From a checkpoint of a small mixture-of-experts model trained on Wikipedia.
Size: 14 layers, width 256, vocabulary 11438, 40.6M parameters.
Experts: 12 experts in each of 14 layers, 240 SwiGLU neurons an expert, 1 pick a token, a softmax router.
Training: 632M tokens, 9650 steps.
Below are experts of layer 3 (counted from 0) of a mixture-of-experts language model. Rows are named router (the router's row for the expert), gate (a neuron's input weights, with its number), up (a neuron's input weights, with its number), down (a neuron's output weights, with its number) and show model dimensions 0-255. Each number is 200 + 20 x the weight over its row's rms, rounded and kept within 0 to 999.
After each expert's rows: a language model's description of what the expert responds to; "comes after" lists some tokens at least twice as common just before its tokens as in all text. This comes from a sample of Wikipedia text that the model never trained on. Tokens count by the router's weight.

# expert 9
router,203,201,176,170,185,218,199,210,192,205,211,180,179,196,197,239,190,210,213,198,171,232,181,191,204,221,226,203,181,210,178,191,207,219,224,159,218,236,198,217,210,192,173,217,222,185,219,152,213,220,207,172,222,184,204,181,198,200,202,188,185,243,204,202,160,221,182,171,187,199,205,192,225,166,230,225,201,247,168,221,201,174,209,178,195,197,167,184,175,200,232,179,222,201,205,154,173,183,211,194,195,205,213,244,181,197,220,192,196,167,213,185,220,216,210,170,177,188,212,209,190,216,239,181,205,211,186,217,168,189,183,197,202,207,161,182,231,194,195,189,172,178,245,205,228,197,174,210,237,209,210,210,221,210,186,196,178,202,229,225,200,219,213,193,206,184,207,183,219,234,184,205,213,210,200,187,173,182,182,220,188,202,195,200,195,216,221,190,219,235,198,209,184,188,225,175,231,205,189,223,208,181,218,174,192,264,187,218,205,212,215,141,192,218,207,203,202,237,207,204,209,179,183,158,217,210,173,201,188,204,227,204,205,220,228,248,200,207,186,244,183,209,206,200,196,209,167,187,200,192,207,228,184,205,194,211
gate0,211,188,178,186,213,207,211,183,213,208,229,196,246,178,213,194,193,233,237,213,168,179,221,222,186,254,219,173,218,200,186,200,194,202,220,192,174,203,213,191,217,217,225,231,188,189,201,208,197,211,198,206,208,222,196,227,207,207,231,205,196,171,174,158,211,210,205,216,225,160,229,168,191,193,211,194,237,197,212,195,184,201,218,210,181,219,161,195,198,192,189,211,208,183,207,170,192,166,195,183,185,238,207,193,227,210,235,164,201,192,205,194,183,204,224,188,230,175,192,226,230,236,230,206,200,208,196,194,221,192,192,215,175,185,227,179,187,211,208,217,205,194,215,176,226,192,181,191,209,190,204,202,186,195,217,203,214,212,208,220,172,201,233,236,214,226,184,191,217,219,221,228,212,205,191,147,200,189,203,225,193,247,199,201,200,169,183,199,178,194,212,183,197,176,220,227,179,204,272,191,206,174,184,186,205,200,197,183,194,186,230,191,206,235,242,193,206,206,164,229,212,195,199,193,193,247,183,171,209,211,238,221,166,201,215,245,206,152,152,205,211,184,198,213,204,197,182,175,182,188,194,203,217,192,186,207
up0,193,209,202,208,192,211,195,187,184,188,167,200,176,225,220,209,186,198,158,186,195,231,167,185,207,142,195,219,173,207,200,176,180,187,192,209,222,189,196,226,184,190,177,192,201,185,194,180,223,207,206,216,192,178,207,200,176,200,187,200,186,229,231,197,185,210,199,179,182,230,173,193,204,211,165,187,183,216,188,218,217,181,179,179,211,183,225,193,202,209,212,174,201,206,212,250,211,225,212,221,196,183,211,194,166,193,184,238,184,213,203,186,208,203,148,217,164,230,204,170,186,177,184,195,187,195,201,216,192,199,187,168,212,193,194,248,189,189,199,169,209,203,196,228,195,210,241,194,196,182,189,201,189,206,164,196,198,194,202,169,218,192,161,185,163,196,223,213,173,183,186,180,193,222,197,238,216,190,203,178,212,166,186,229,217,182,229,204,231,204,182,194,196,205,165,194,228,198,140,203,204,203,211,175,175,183,204,200,183,212,178,217,215,158,179,192,172,191,232,184,185,203,212,203,207,186,211,200,201,209,155,158,208,195,174,168,197,226,226,187,172,223,198,179,179,227,249,235,219,158,220,176,177,202,207,173
down0,196,172,182,220,184,195,209,214,185,185,204,150,194,225,173,214,210,198,192,193,226,219,178,191,202,190,203,194,203,228,194,172,190,222,181,193,192,183,168,246,207,234,226,215,230,213,186,200,197,214,175,199,192,185,174,182,238,226,185,175,201,201,198,170,210,209,211,177,201,219,189,238,193,228,209,201,203,183,192,228,185,170,204,202,184,213,195,235,185,199,205,202,175,215,198,209,189,193,211,232,192,177,170,198,178,204,165,244,241,189,216,216,226,194,186,163,176,214,205,219,153,174,193,207,190,156,205,211,196,189,190,173,205,202,201,203,157,180,203,195,202,192,189,199,204,188,232,207,169,230,172,156,206,194,192,184,227,188,170,205,199,214,203,165,188,195,174,185,228,171,200,213,199,223,195,252,194,201,199,227,236,223,163,198,197,190,211,176,218,224,189,177,192,195,249,214,172,196,176,178,190,198,188,212,178,189,211,213,190,212,173,197,178,174,181,181,187,201,205,175,229,208,195,231,197,172,239,203,228,199,190,228,202,184,209,213,220,242,238,202,228,207,195,183,215,210,157,218,237,198,213,172,201,229,193,210
What it handles: Word starts in infobox fields and list lines (Date of birth, Fate, Chairperson), plus foreign particles de, La, Al.
comes after: "-", "\n", " C", " P", " Ch", "D"

# expert 5
router,211,200,219,237,187,141,199,219,218,203,181,197,205,225,202,175,187,192,191,184,166,177,205,189,180,192,180,223,206,209,208,206,209,203,254,197,226,210,236,151,195,217,192,208,177,184,200,190,169,224,179,198,215,212,207,177,201,190,203,196,233,196,198,195,236,212,179,214,180,199,198,177,216,210,165,186,219,182,213,171,272,193,204,229,187,220,175,172,186,196,217,177,182,210,187,221,192,206,168,209,190,187,188,210,207,152,188,226,228,172,201,198,190,192,223,199,193,200,221,185,215,183,202,258,174,185,195,206,227,203,217,218,206,199,234,218,217,174,232,202,211,232,208,215,238,192,217,178,171,193,233,193,184,215,161,185,187,229,156,186,186,193,176,202,187,197,165,223,204,169,188,207,232,187,204,222,206,208,225,165,186,172,194,220,190,226,168,192,189,215,185,202,193,182,185,199,187,210,187,220,168,213,195,183,204,190,204,191,206,182,163,199,212,159,196,229,221,185,198,186,215,215,191,211,228,180,190,229,199,207,213,197,176,194,188,145,204,184,200,189,178,195,189,180,178,201,203,231,195,217,164,186,195,186,205,171
gate0,220,217,192,195,200,205,197,192,224,201,201,200,254,208,186,214,197,183,231,202,234,224,219,199,191,172,206,190,240,246,183,170,210,199,169,234,182,211,225,173,209,218,214,163,192,210,209,189,152,163,209,184,154,230,197,196,188,211,172,203,202,189,184,224,227,188,201,182,192,196,208,207,186,190,231,191,170,210,204,192,202,198,175,221,182,183,202,172,209,256,189,210,225,176,158,192,201,174,181,204,198,217,189,210,223,193,174,216,186,210,228,217,188,190,183,171,207,220,186,175,195,196,197,222,186,224,232,199,214,186,192,170,193,215,173,177,198,207,220,174,173,231,220,195,215,168,203,206,188,189,204,190,203,189,172,198,212,205,231,221,197,208,234,192,189,177,176,220,257,193,191,196,193,199,210,249,213,173,184,205,229,202,182,182,261,181,216,198,172,154,255,221,188,199,227,185,217,200,176,201,181,180,193,206,199,164,211,202,207,201,174,182,186,198,168,196,202,200,231,232,211,190,216,234,246,211,215,174,203,197,185,192,197,198,178,169,208,225,207,219,191,216,175,210,206,198,184,187,199,204,195,197,223,200,208,201
up0,174,197,201,190,220,206,205,191,180,191,213,199,176,195,189,201,196,212,173,211,165,196,194,214,196,217,176,240,165,173,198,245,221,189,231,182,217,189,191,237,191,166,204,215,213,183,203,228,228,194,158,208,243,170,209,184,220,201,215,195,210,224,207,205,162,223,201,197,153,205,185,194,228,214,198,213,226,185,197,211,188,217,206,194,208,218,198,250,179,152,228,183,199,225,196,202,203,221,215,196,197,182,226,203,189,206,208,207,220,176,175,192,221,209,201,218,227,171,197,207,207,200,212,202,210,185,174,207,186,210,198,234,204,207,219,194,206,220,220,213,246,180,176,202,202,211,193,191,216,217,216,220,182,202,221,196,178,207,161,186,177,209,180,204,202,188,225,193,161,207,215,172,179,200,202,177,166,233,233,212,176,194,180,227,163,248,193,202,229,223,173,180,200,202,186,209,198,200,194,219,218,224,213,195,212,242,195,195,183,206,211,219,208,183,244,211,209,201,185,185,184,220,158,186,179,194,192,243,218,213,227,180,187,200,203,278,192,198,205,189,212,187,236,211,153,191,226,195,219,203,213,195,163,211,176,210
down0,225,218,188,183,175,216,222,195,225,188,175,212,189,207,203,225,191,198,228,159,218,199,233,196,202,205,185,209,181,166,179,190,219,194,258,197,181,194,189,175,172,220,177,173,194,171,204,191,192,231,212,178,206,167,208,204,206,194,218,220,185,241,162,230,169,196,235,216,170,163,163,187,211,194,211,199,192,213,203,174,212,200,180,232,218,230,214,208,206,194,167,181,189,238,185,206,188,183,207,174,204,202,213,219,217,229,210,181,208,206,155,181,215,188,189,230,170,220,215,193,209,191,183,199,211,203,203,216,215,179,190,179,191,190,175,164,180,239,242,199,226,202,218,177,190,201,149,236,236,184,189,247,214,200,193,255,185,216,208,152,209,201,215,200,187,177,183,212,215,210,170,195,217,186,215,224,178,176,180,192,218,199,191,211,153,188,218,182,222,213,216,208,198,247,202,188,217,195,182,171,199,202,203,194,225,212,219,195,187,190,204,218,204,153,230,194,220,182,173,208,187,176,182,179,203,204,194,195,193,197,184,185,192,172,193,212,182,191,222,167,190,190,205,217,212,223,195,171,213,203,212,200,173,189,198,191
What it handles: Commas, line breaks, dashes and colons at clause ends, and subordinators like while, although, since, if, as soon as.
comes after: "\n", ".", "==", " =", " that", "==="

# expert 0
router,186,186,197,193,199,228,246,187,183,205,220,202,180,213,188,231,229,235,179,207,168,202,220,222,201,197,181,191,185,196,203,201,181,189,161,211,191,228,201,210,203,192,167,239,201,213,237,173,253,203,211,180,181,191,199,172,198,209,193,222,167,211,208,178,189,214,223,205,190,216,233,226,225,196,193,227,197,197,176,180,191,212,197,211,206,159,189,197,186,209,217,212,225,177,225,166,207,218,203,207,220,201,203,207,186,201,212,226,246,220,200,177,168,199,196,207,193,195,206,226,204,219,180,169,178,212,209,197,171,185,192,225,231,209,161,203,180,221,221,196,184,168,185,243,176,207,171,226,232,163,165,176,198,180,199,217,183,214,234,198,210,205,190,195,205,179,219,206,232,192,193,238,217,205,206,176,190,213,159,246,206,221,220,232,155,219,230,194,194,203,194,207,210,195,215,176,215,221,201,191,228,196,194,197,197,234,210,179,224,220,199,180,175,181,208,166,175,236,230,230,210,199,199,194,203,236,189,192,179,152,220,206,210,186,201,171,210,204,165,199,222,216,212,187,214,183,210,201,212,196,220,247,201,201,195,233
gate0,187,206,201,225,203,218,187,204,180,193,205,177,169,180,193,227,175,203,197,207,175,212,206,218,193,193,181,199,198,222,182,207,179,214,194,149,218,186,181,201,204,218,189,175,191,197,219,231,197,210,198,210,224,198,181,191,217,169,189,219,190,218,202,197,235,193,205,226,226,225,230,185,173,193,201,174,154,194,180,194,172,213,223,233,194,183,172,262,175,195,185,257,197,201,191,231,191,208,212,225,203,244,177,182,193,205,205,179,152,180,191,208,210,200,223,177,205,162,224,194,171,246,211,167,216,171,189,201,194,211,184,194,206,200,196,222,200,238,217,206,193,194,193,214,186,199,219,169,185,192,215,207,222,212,216,195,181,196,180,177,210,190,172,230,183,200,196,206,182,193,226,213,185,205,229,195,213,199,220,186,197,213,213,204,229,235,198,178,176,196,188,199,231,203,221,194,182,222,188,185,198,244,196,224,182,235,198,217,166,172,200,191,241,191,191,225,203,202,215,174,211,200,200,218,199,188,212,180,174,213,207,197,197,186,185,155,219,200,172,242,243,183,151,201,205,230,220,254,241,196,212,209,215,202,175,203
up0,180,220,198,184,166,171,192,188,236,212,213,201,221,192,197,182,218,219,229,209,230,201,163,159,203,195,186,216,210,207,208,238,198,213,201,222,181,213,225,218,214,191,229,215,202,189,157,178,197,182,186,195,216,206,205,192,198,217,211,214,200,193,182,181,175,225,222,199,162,179,190,197,222,192,188,216,201,212,196,244,213,185,180,168,193,215,186,164,199,239,213,131,193,211,208,199,199,190,205,189,180,191,189,182,199,182,176,223,228,213,180,196,185,226,210,247,201,208,202,237,205,144,185,226,203,208,203,236,239,166,228,167,207,223,205,162,188,179,220,178,215,203,210,219,208,215,186,228,203,232,162,180,186,187,188,180,220,198,193,234,213,210,204,195,196,197,212,195,206,199,183,184,180,203,182,215,208,180,199,189,172,164,176,180,178,192,194,192,259,173,211,215,198,212,181,246,198,179,223,210,188,166,191,165,216,161,210,211,204,195,182,196,207,199,218,194,206,165,221,187,220,208,238,188,198,184,211,240,226,160,196,175,188,196,203,238,197,180,217,206,174,193,217,183,190,208,183,196,192,191,203,165,206,194,210,202
down0,184,207,178,197,196,190,167,201,189,179,222,179,227,237,181,189,207,211,202,230,185,225,226,216,235,185,173,227,165,209,202,173,220,170,226,189,202,196,222,232,179,229,213,204,189,190,266,208,218,243,178,230,207,196,215,164,195,222,183,200,182,163,228,238,184,203,166,183,210,181,225,208,199,217,210,203,216,199,178,188,208,176,174,165,195,206,222,193,201,175,222,204,208,156,207,191,183,191,185,176,212,225,195,242,194,176,202,182,220,195,206,191,225,202,210,185,195,186,155,210,182,208,171,211,203,206,203,213,167,200,186,195,203,169,202,192,227,188,205,192,225,188,216,214,175,200,183,190,208,199,182,227,188,224,211,194,210,194,230,224,232,178,204,198,193,210,168,177,203,229,179,170,214,200,176,192,209,205,189,201,179,193,230,192,168,167,200,273,233,203,174,186,224,222,207,202,224,224,199,203,191,182,203,239,207,233,187,205,221,169,184,189,194,179,235,180,195,176,201,204,184,203,197,225,214,221,194,179,177,220,187,199,204,203,228,174,187,198,200,233,195,218,219,230,230,179,191,224,179,175,184,183,199,185,179,211
What it handles: Hemisphere letters (N, S) after degree coordinates, wiki header markers (=, ==, |), plus function words like of, his, all.
comes after: "\n", "′", "°", "″", " \"", " S"

# expert 10
router,223,184,217,201,218,206,210,203,194,165,184,224,213,171,202,173,218,187,200,173,206,244,236,216,206,211,199,210,182,161,215,178,202,176,178,191,208,181,183,209,177,169,238,193,188,197,207,211,201,195,225,230,200,173,213,217,211,222,149,181,213,193,197,236,194,215,185,171,190,225,172,203,186,227,209,236,197,195,225,211,167,215,194,195,215,227,229,221,204,206,222,201,227,217,189,209,234,211,201,194,208,182,235,193,221,227,212,200,185,197,218,178,193,228,160,210,195,237,179,174,209,190,212,167,209,251,212,182,183,195,208,230,156,179,183,164,192,192,178,183,187,203,175,185,204,190,177,202,194,210,219,224,211,225,196,221,194,217,190,226,232,211,172,172,222,183,203,146,196,231,209,211,187,167,202,208,168,197,205,245,216,192,218,219,226,186,188,220,215,221,188,184,187,190,209,215,236,163,216,205,226,192,210,210,210,183,226,169,197,233,211,230,202,217,208,180,228,184,172,185,182,211,191,230,179,221,165,186,196,209,190,201,185,193,186,220,190,208,202,204,186,213,220,218,219,184,193,185,163,212,246,202,189,167,215,208
gate0,186,228,181,221,221,188,190,178,204,226,203,178,188,213,219,217,207,210,203,219,187,167,163,190,199,212,202,211,216,226,192,216,176,241,199,217,234,238,217,212,228,222,197,201,221,209,204,223,178,204,157,212,186,199,165,186,204,197,222,224,184,181,197,224,212,177,230,213,197,179,216,185,172,137,215,200,178,206,167,194,197,202,180,202,188,227,190,199,168,212,182,224,173,210,209,179,173,182,173,224,194,200,171,211,195,203,218,208,199,195,175,215,197,209,204,188,221,195,190,234,152,232,194,210,180,180,169,253,205,192,210,184,238,231,212,222,178,196,208,216,187,186,214,235,193,191,220,208,217,226,178,160,191,170,219,178,191,171,202,205,181,194,192,221,186,195,207,210,189,185,211,216,225,214,207,184,208,191,208,200,175,193,211,188,168,184,217,169,207,187,189,222,224,217,204,239,177,213,204,194,167,164,168,218,169,203,154,230,181,178,179,185,210,187,163,201,162,191,210,185,235,173,195,178,215,229,232,225,192,200,206,194,212,170,233,215,208,199,199,205,209,169,185,191,196,218,193,196,236,175,202,168,224,211,185,207
up0,176,239,201,197,185,241,197,188,213,205,209,201,174,204,199,201,189,190,226,207,175,208,219,182,165,209,212,197,188,199,202,223,213,219,181,186,146,186,200,210,183,223,171,209,188,188,186,209,154,219,220,209,173,229,196,195,209,187,220,189,199,207,179,183,212,222,213,198,199,195,193,187,221,209,171,210,187,201,197,242,170,175,188,217,183,210,205,208,198,230,209,169,203,210,166,173,169,243,241,199,187,237,219,168,191,182,178,191,161,181,196,219,208,194,224,176,228,188,212,201,199,191,160,161,251,193,188,190,229,183,206,206,197,174,195,173,201,200,211,236,187,200,214,218,176,196,189,198,201,207,206,218,259,210,198,192,217,206,198,171,186,189,200,200,158,243,210,221,236,188,210,243,196,198,234,192,233,206,179,189,209,220,194,234,199,211,153,197,201,217,201,209,193,160,174,170,179,213,197,183,203,211,186,220,202,205,220,184,220,203,183,190,220,209,224,222,194,170,242,216,185,194,253,174,165,194,190,162,217,209,214,221,197,190,226,169,205,177,167,217,207,212,191,201,180,211,220,204,199,215,192,211,181,203,198,183
down0,194,201,203,195,232,170,210,186,215,191,199,232,220,208,180,199,201,184,197,234,225,223,211,205,186,205,172,186,219,206,160,195,194,175,222,230,189,238,196,164,209,213,197,182,207,174,187,182,211,189,198,181,167,145,199,221,176,228,191,220,252,187,200,231,204,197,201,198,209,235,168,206,236,210,211,203,212,169,172,212,216,187,231,182,213,215,192,169,191,206,201,207,205,235,211,219,217,195,200,202,210,199,242,214,230,201,219,191,161,190,209,200,208,201,187,204,195,212,209,176,171,205,207,214,195,165,221,199,171,205,215,178,236,225,215,219,186,213,192,184,218,231,217,219,180,220,203,199,231,188,206,225,174,223,187,212,197,211,219,213,207,204,178,166,221,203,209,222,178,258,206,190,236,217,212,177,226,203,180,152,201,197,208,227,227,208,205,218,185,210,204,183,212,198,227,217,202,192,184,179,152,223,167,190,207,179,197,227,167,205,204,210,202,220,189,212,214,202,171,169,198,245,206,235,251,192,199,213,166,204,193,190,206,199,185,215,203,179,215,231,192,235,199,183,208,208,200,203,219,207,175,174,228,202,242,229
What it handles: Spaces and first pieces of words after of/in/and (acc-uses, comp, re), the, and coordinate-separator bytes.
comes after: " |", " of", " in", " for", " with", " by"

# expert 8
router,216,196,224,207,206,206,201,186,185,179,179,197,176,194,197,207,223,190,189,200,219,170,192,206,222,185,180,239,211,199,181,206,188,239,226,247,205,219,204,195,196,191,203,214,182,218,227,221,212,142,219,196,208,191,225,231,202,189,184,193,194,234,202,225,178,193,186,174,177,185,190,197,186,217,196,177,215,249,194,183,206,220,184,212,201,179,209,271,201,216,192,219,178,202,200,220,222,217,240,203,214,195,210,223,178,211,181,201,197,231,216,208,203,202,218,175,226,208,219,210,192,206,178,209,229,216,196,194,229,219,239,206,204,212,187,214,228,194,160,219,221,192,199,195,214,179,170,236,200,164,184,219,172,235,204,209,191,203,221,173,227,223,193,245,182,212,175,190,162,218,219,216,229,217,194,220,226,167,202,182,201,183,203,217,215,189,189,195,224,194,238,193,180,189,214,171,194,217,232,221,187,232,204,174,194,231,236,216,229,204,218,195,213,235,222,193,176,188,185,188,213,232,205,210,206,207,192,211,226,183,220,198,224,187,210,233,177,160,204,191,181,218,211,156,213,185,191,188,191,164,190,222,158,200,180,216
gate0,182,217,194,200,183,238,165,211,199,216,214,203,226,221,154,204,171,228,213,206,187,207,202,213,191,245,182,199,174,218,259,208,184,239,193,182,190,185,198,197,209,227,201,179,170,190,155,210,184,189,210,196,226,198,178,158,198,211,236,217,224,182,232,232,186,191,193,200,214,211,193,171,194,187,228,172,176,175,167,189,226,176,187,236,212,227,181,200,176,182,190,182,177,233,164,222,188,196,192,170,203,212,200,213,159,193,216,180,196,221,202,215,205,180,220,173,193,177,209,221,189,217,194,173,188,192,172,219,194,180,197,186,214,218,202,220,166,184,211,236,202,231,216,191,188,210,195,216,215,196,172,183,235,179,214,185,209,194,197,200,170,185,174,195,206,182,224,192,220,203,227,188,190,223,196,206,211,250,230,183,195,189,186,181,195,212,180,188,188,164,173,178,224,206,209,144,195,233,211,162,174,215,180,229,191,209,209,194,181,186,201,187,177,192,186,193,187,203,216,190,182,215,209,187,175,214,183,211,224,193,192,220,209,181,180,215,186,216,195,192,220,182,163,199,158,237,210,240,200,203,184,214,204,225,198,216
up0,194,182,175,177,203,182,203,189,200,212,215,173,193,207,213,206,239,202,205,211,187,234,185,152,194,192,193,199,198,208,129,206,183,176,175,178,220,235,208,231,212,209,213,210,245,183,221,195,195,216,181,203,148,214,215,235,228,172,193,219,185,199,186,180,232,180,232,208,216,172,224,218,202,195,173,240,212,195,202,221,188,184,198,186,187,179,207,178,184,238,220,215,220,198,240,183,173,172,189,220,178,211,177,186,221,194,192,200,213,182,185,190,216,192,212,228,232,212,208,190,192,216,206,244,197,198,210,212,232,200,215,189,214,195,207,181,211,217,232,170,194,190,177,192,208,224,219,182,188,212,237,195,163,187,194,171,197,171,186,196,234,163,217,227,202,222,207,198,204,197,220,189,215,190,198,211,196,161,190,190,185,206,212,216,195,181,218,181,216,196,188,221,201,193,212,254,190,202,181,209,219,187,177,199,185,201,166,191,178,192,160,193,208,183,174,212,212,192,185,196,234,170,212,180,231,203,226,186,169,207,169,162,175,189,222,179,199,203,200,238,183,190,186,193,228,192,215,176,214,190,193,184,222,158,172,228
down0,204,220,166,196,173,154,200,219,201,189,219,180,222,199,224,180,220,189,222,223,200,210,210,215,219,204,182,215,249,222,226,204,239,214,183,207,160,158,198,191,197,196,183,234,208,165,194,196,226,193,195,239,190,206,197,235,181,191,210,188,209,191,188,220,205,236,222,224,191,192,211,198,228,201,215,188,195,185,186,203,179,179,213,201,202,193,187,202,219,181,187,231,178,184,216,211,222,199,213,175,224,224,208,175,215,206,155,187,176,202,190,206,235,187,210,175,163,223,198,208,204,230,211,166,153,198,257,203,222,197,217,197,183,180,180,166,214,211,180,180,191,200,183,184,198,204,204,188,193,198,186,215,174,186,228,253,181,194,212,179,191,200,191,190,205,226,183,233,215,202,206,188,200,170,202,216,165,195,211,203,209,214,201,202,238,168,183,229,181,202,204,173,217,200,192,208,228,215,198,168,210,193,233,204,199,191,205,219,211,191,205,153,188,203,202,184,224,180,176,208,171,182,228,216,243,179,205,208,164,241,201,184,233,204,215,208,185,222,177,181,194,201,187,211,259,206,197,216,237,202,188,181,163,198,232,206
What it handles: Pieces after M in foreign names (M-omot-aro, M-ing-us), digits starting table cells, and sentence openers It, They.
comes after: " ", " M", "M", " m", "m", "'"

# expert 2
router,196,205,206,208,177,203,215,240,209,191,226,219,209,205,183,204,159,245,151,202,212,218,201,216,208,191,182,203,176,187,197,205,205,198,204,196,213,195,186,235,192,219,199,203,196,238,220,203,163,200,197,159,204,195,216,192,196,198,209,200,165,201,193,158,174,211,192,204,175,202,204,237,201,172,231,232,186,215,205,216,216,194,195,181,194,223,207,180,186,239,190,162,177,177,205,206,173,236,240,200,209,209,166,227,215,197,185,201,221,214,203,187,229,196,220,235,230,163,206,199,199,167,200,177,201,175,208,191,209,204,157,187,208,185,193,217,214,188,189,185,183,215,208,165,177,224,235,192,205,199,202,198,211,210,190,206,182,219,172,193,227,170,231,219,220,204,223,204,212,196,190,184,205,194,193,159,171,231,169,206,185,237,204,198,216,215,174,188,235,166,227,215,202,190,201,219,203,233,168,177,180,184,205,201,213,212,225,190,154,199,201,194,164,131,227,199,204,202,207,245,157,200,205,214,213,171,211,236,181,230,173,213,185,201,206,200,173,220,231,208,194,202,206,198,176,199,203,191,187,175,222,211,194,190,221,190
gate0,215,221,162,192,215,169,195,190,246,224,201,198,203,197,225,226,182,194,229,224,186,190,244,221,195,219,188,168,206,211,225,178,181,203,182,219,202,206,217,198,203,193,210,204,203,175,194,222,159,192,176,182,194,218,192,205,221,157,206,208,231,166,207,216,221,203,211,199,199,173,182,223,165,225,183,240,213,238,194,195,166,175,218,205,191,172,204,197,203,152,272,228,182,217,199,180,199,164,227,183,183,213,211,244,189,222,229,155,192,188,229,221,202,180,200,221,196,209,204,207,210,225,207,226,209,227,193,193,213,190,188,204,197,195,226,187,216,228,212,205,221,171,212,190,190,230,210,179,163,210,198,174,194,222,214,208,215,220,238,180,206,177,190,200,194,217,221,186,211,231,232,197,240,208,192,188,197,229,203,188,186,202,190,185,211,197,233,200,209,183,196,273,212,192,190,232,185,220,208,195,200,214,207,203,186,220,182,215,233,241,213,182,195,202,192,197,187,221,194,211,203,203,164,209,193,212,211,244,229,207,195,193,217,191,181,233,185,206,206,179,192,190,173,217,196,199,219,221,184,195,171,205,198,211,212,171
up0,183,190,225,217,202,201,203,212,156,178,220,201,207,186,195,180,209,196,168,182,185,183,194,178,213,172,181,207,205,192,207,195,213,193,212,182,204,196,221,195,196,188,182,190,208,207,199,167,251,181,199,233,190,171,201,212,186,231,197,200,200,193,168,189,173,173,195,218,214,211,218,168,187,178,233,169,192,207,206,226,220,234,204,191,223,237,166,212,182,210,127,197,226,184,190,227,203,251,209,204,199,189,185,151,208,170,176,210,229,182,169,186,171,222,196,196,232,184,196,177,186,191,204,180,204,194,205,220,195,219,166,175,199,210,175,222,186,197,183,198,190,236,196,210,191,181,188,182,205,198,212,238,226,184,196,192,197,181,125,203,185,209,211,186,198,184,207,219,178,189,147,187,173,197,213,190,195,179,225,195,201,217,221,205,223,212,185,196,175,212,203,170,181,226,222,158,200,187,192,193,203,220,184,222,217,171,211,200,157,160,180,214,192,243,213,195,196,177,204,179,177,213,227,203,190,195,180,200,180,189,214,201,206,204,213,171,214,223,179,183,203,198,233,174,213,220,171,205,197,200,246,207,195,219,199,221
down0,225,225,172,174,187,211,206,190,196,209,200,183,240,211,208,219,196,213,208,192,163,178,223,162,184,199,175,179,196,198,224,205,183,211,228,204,193,190,244,170,205,199,219,173,171,203,166,240,193,172,193,188,222,196,207,223,192,195,230,204,218,193,179,205,208,182,191,224,192,179,182,170,237,217,216,184,193,219,198,167,193,223,181,160,189,199,173,180,216,207,171,202,177,217,180,185,209,176,198,217,191,204,194,158,183,185,230,212,198,162,206,194,177,183,193,224,207,161,212,170,192,182,228,199,215,183,183,198,180,170,191,219,201,213,204,209,223,218,180,190,192,192,231,207,193,177,162,175,216,230,194,193,249,202,219,201,219,171,181,221,179,211,229,206,215,193,226,234,236,206,183,212,178,206,195,210,221,206,199,218,234,183,224,173,229,206,179,198,198,196,179,158,208,188,231,202,205,180,212,212,227,226,195,177,196,173,194,189,186,208,225,188,211,195,191,206,165,223,197,192,194,210,182,188,209,205,170,181,224,191,184,174,217,218,212,176,229,187,235,203,166,180,255,195,168,234,188,211,260,198,209,197,203,206,180,218
What it handles: Digits inside years, dates and scores, such as 2|0|15, 1|0 September, table numbers; also word pieces after d (densely, dared).
comes after: "1", "2", "0", "3", "9", " d"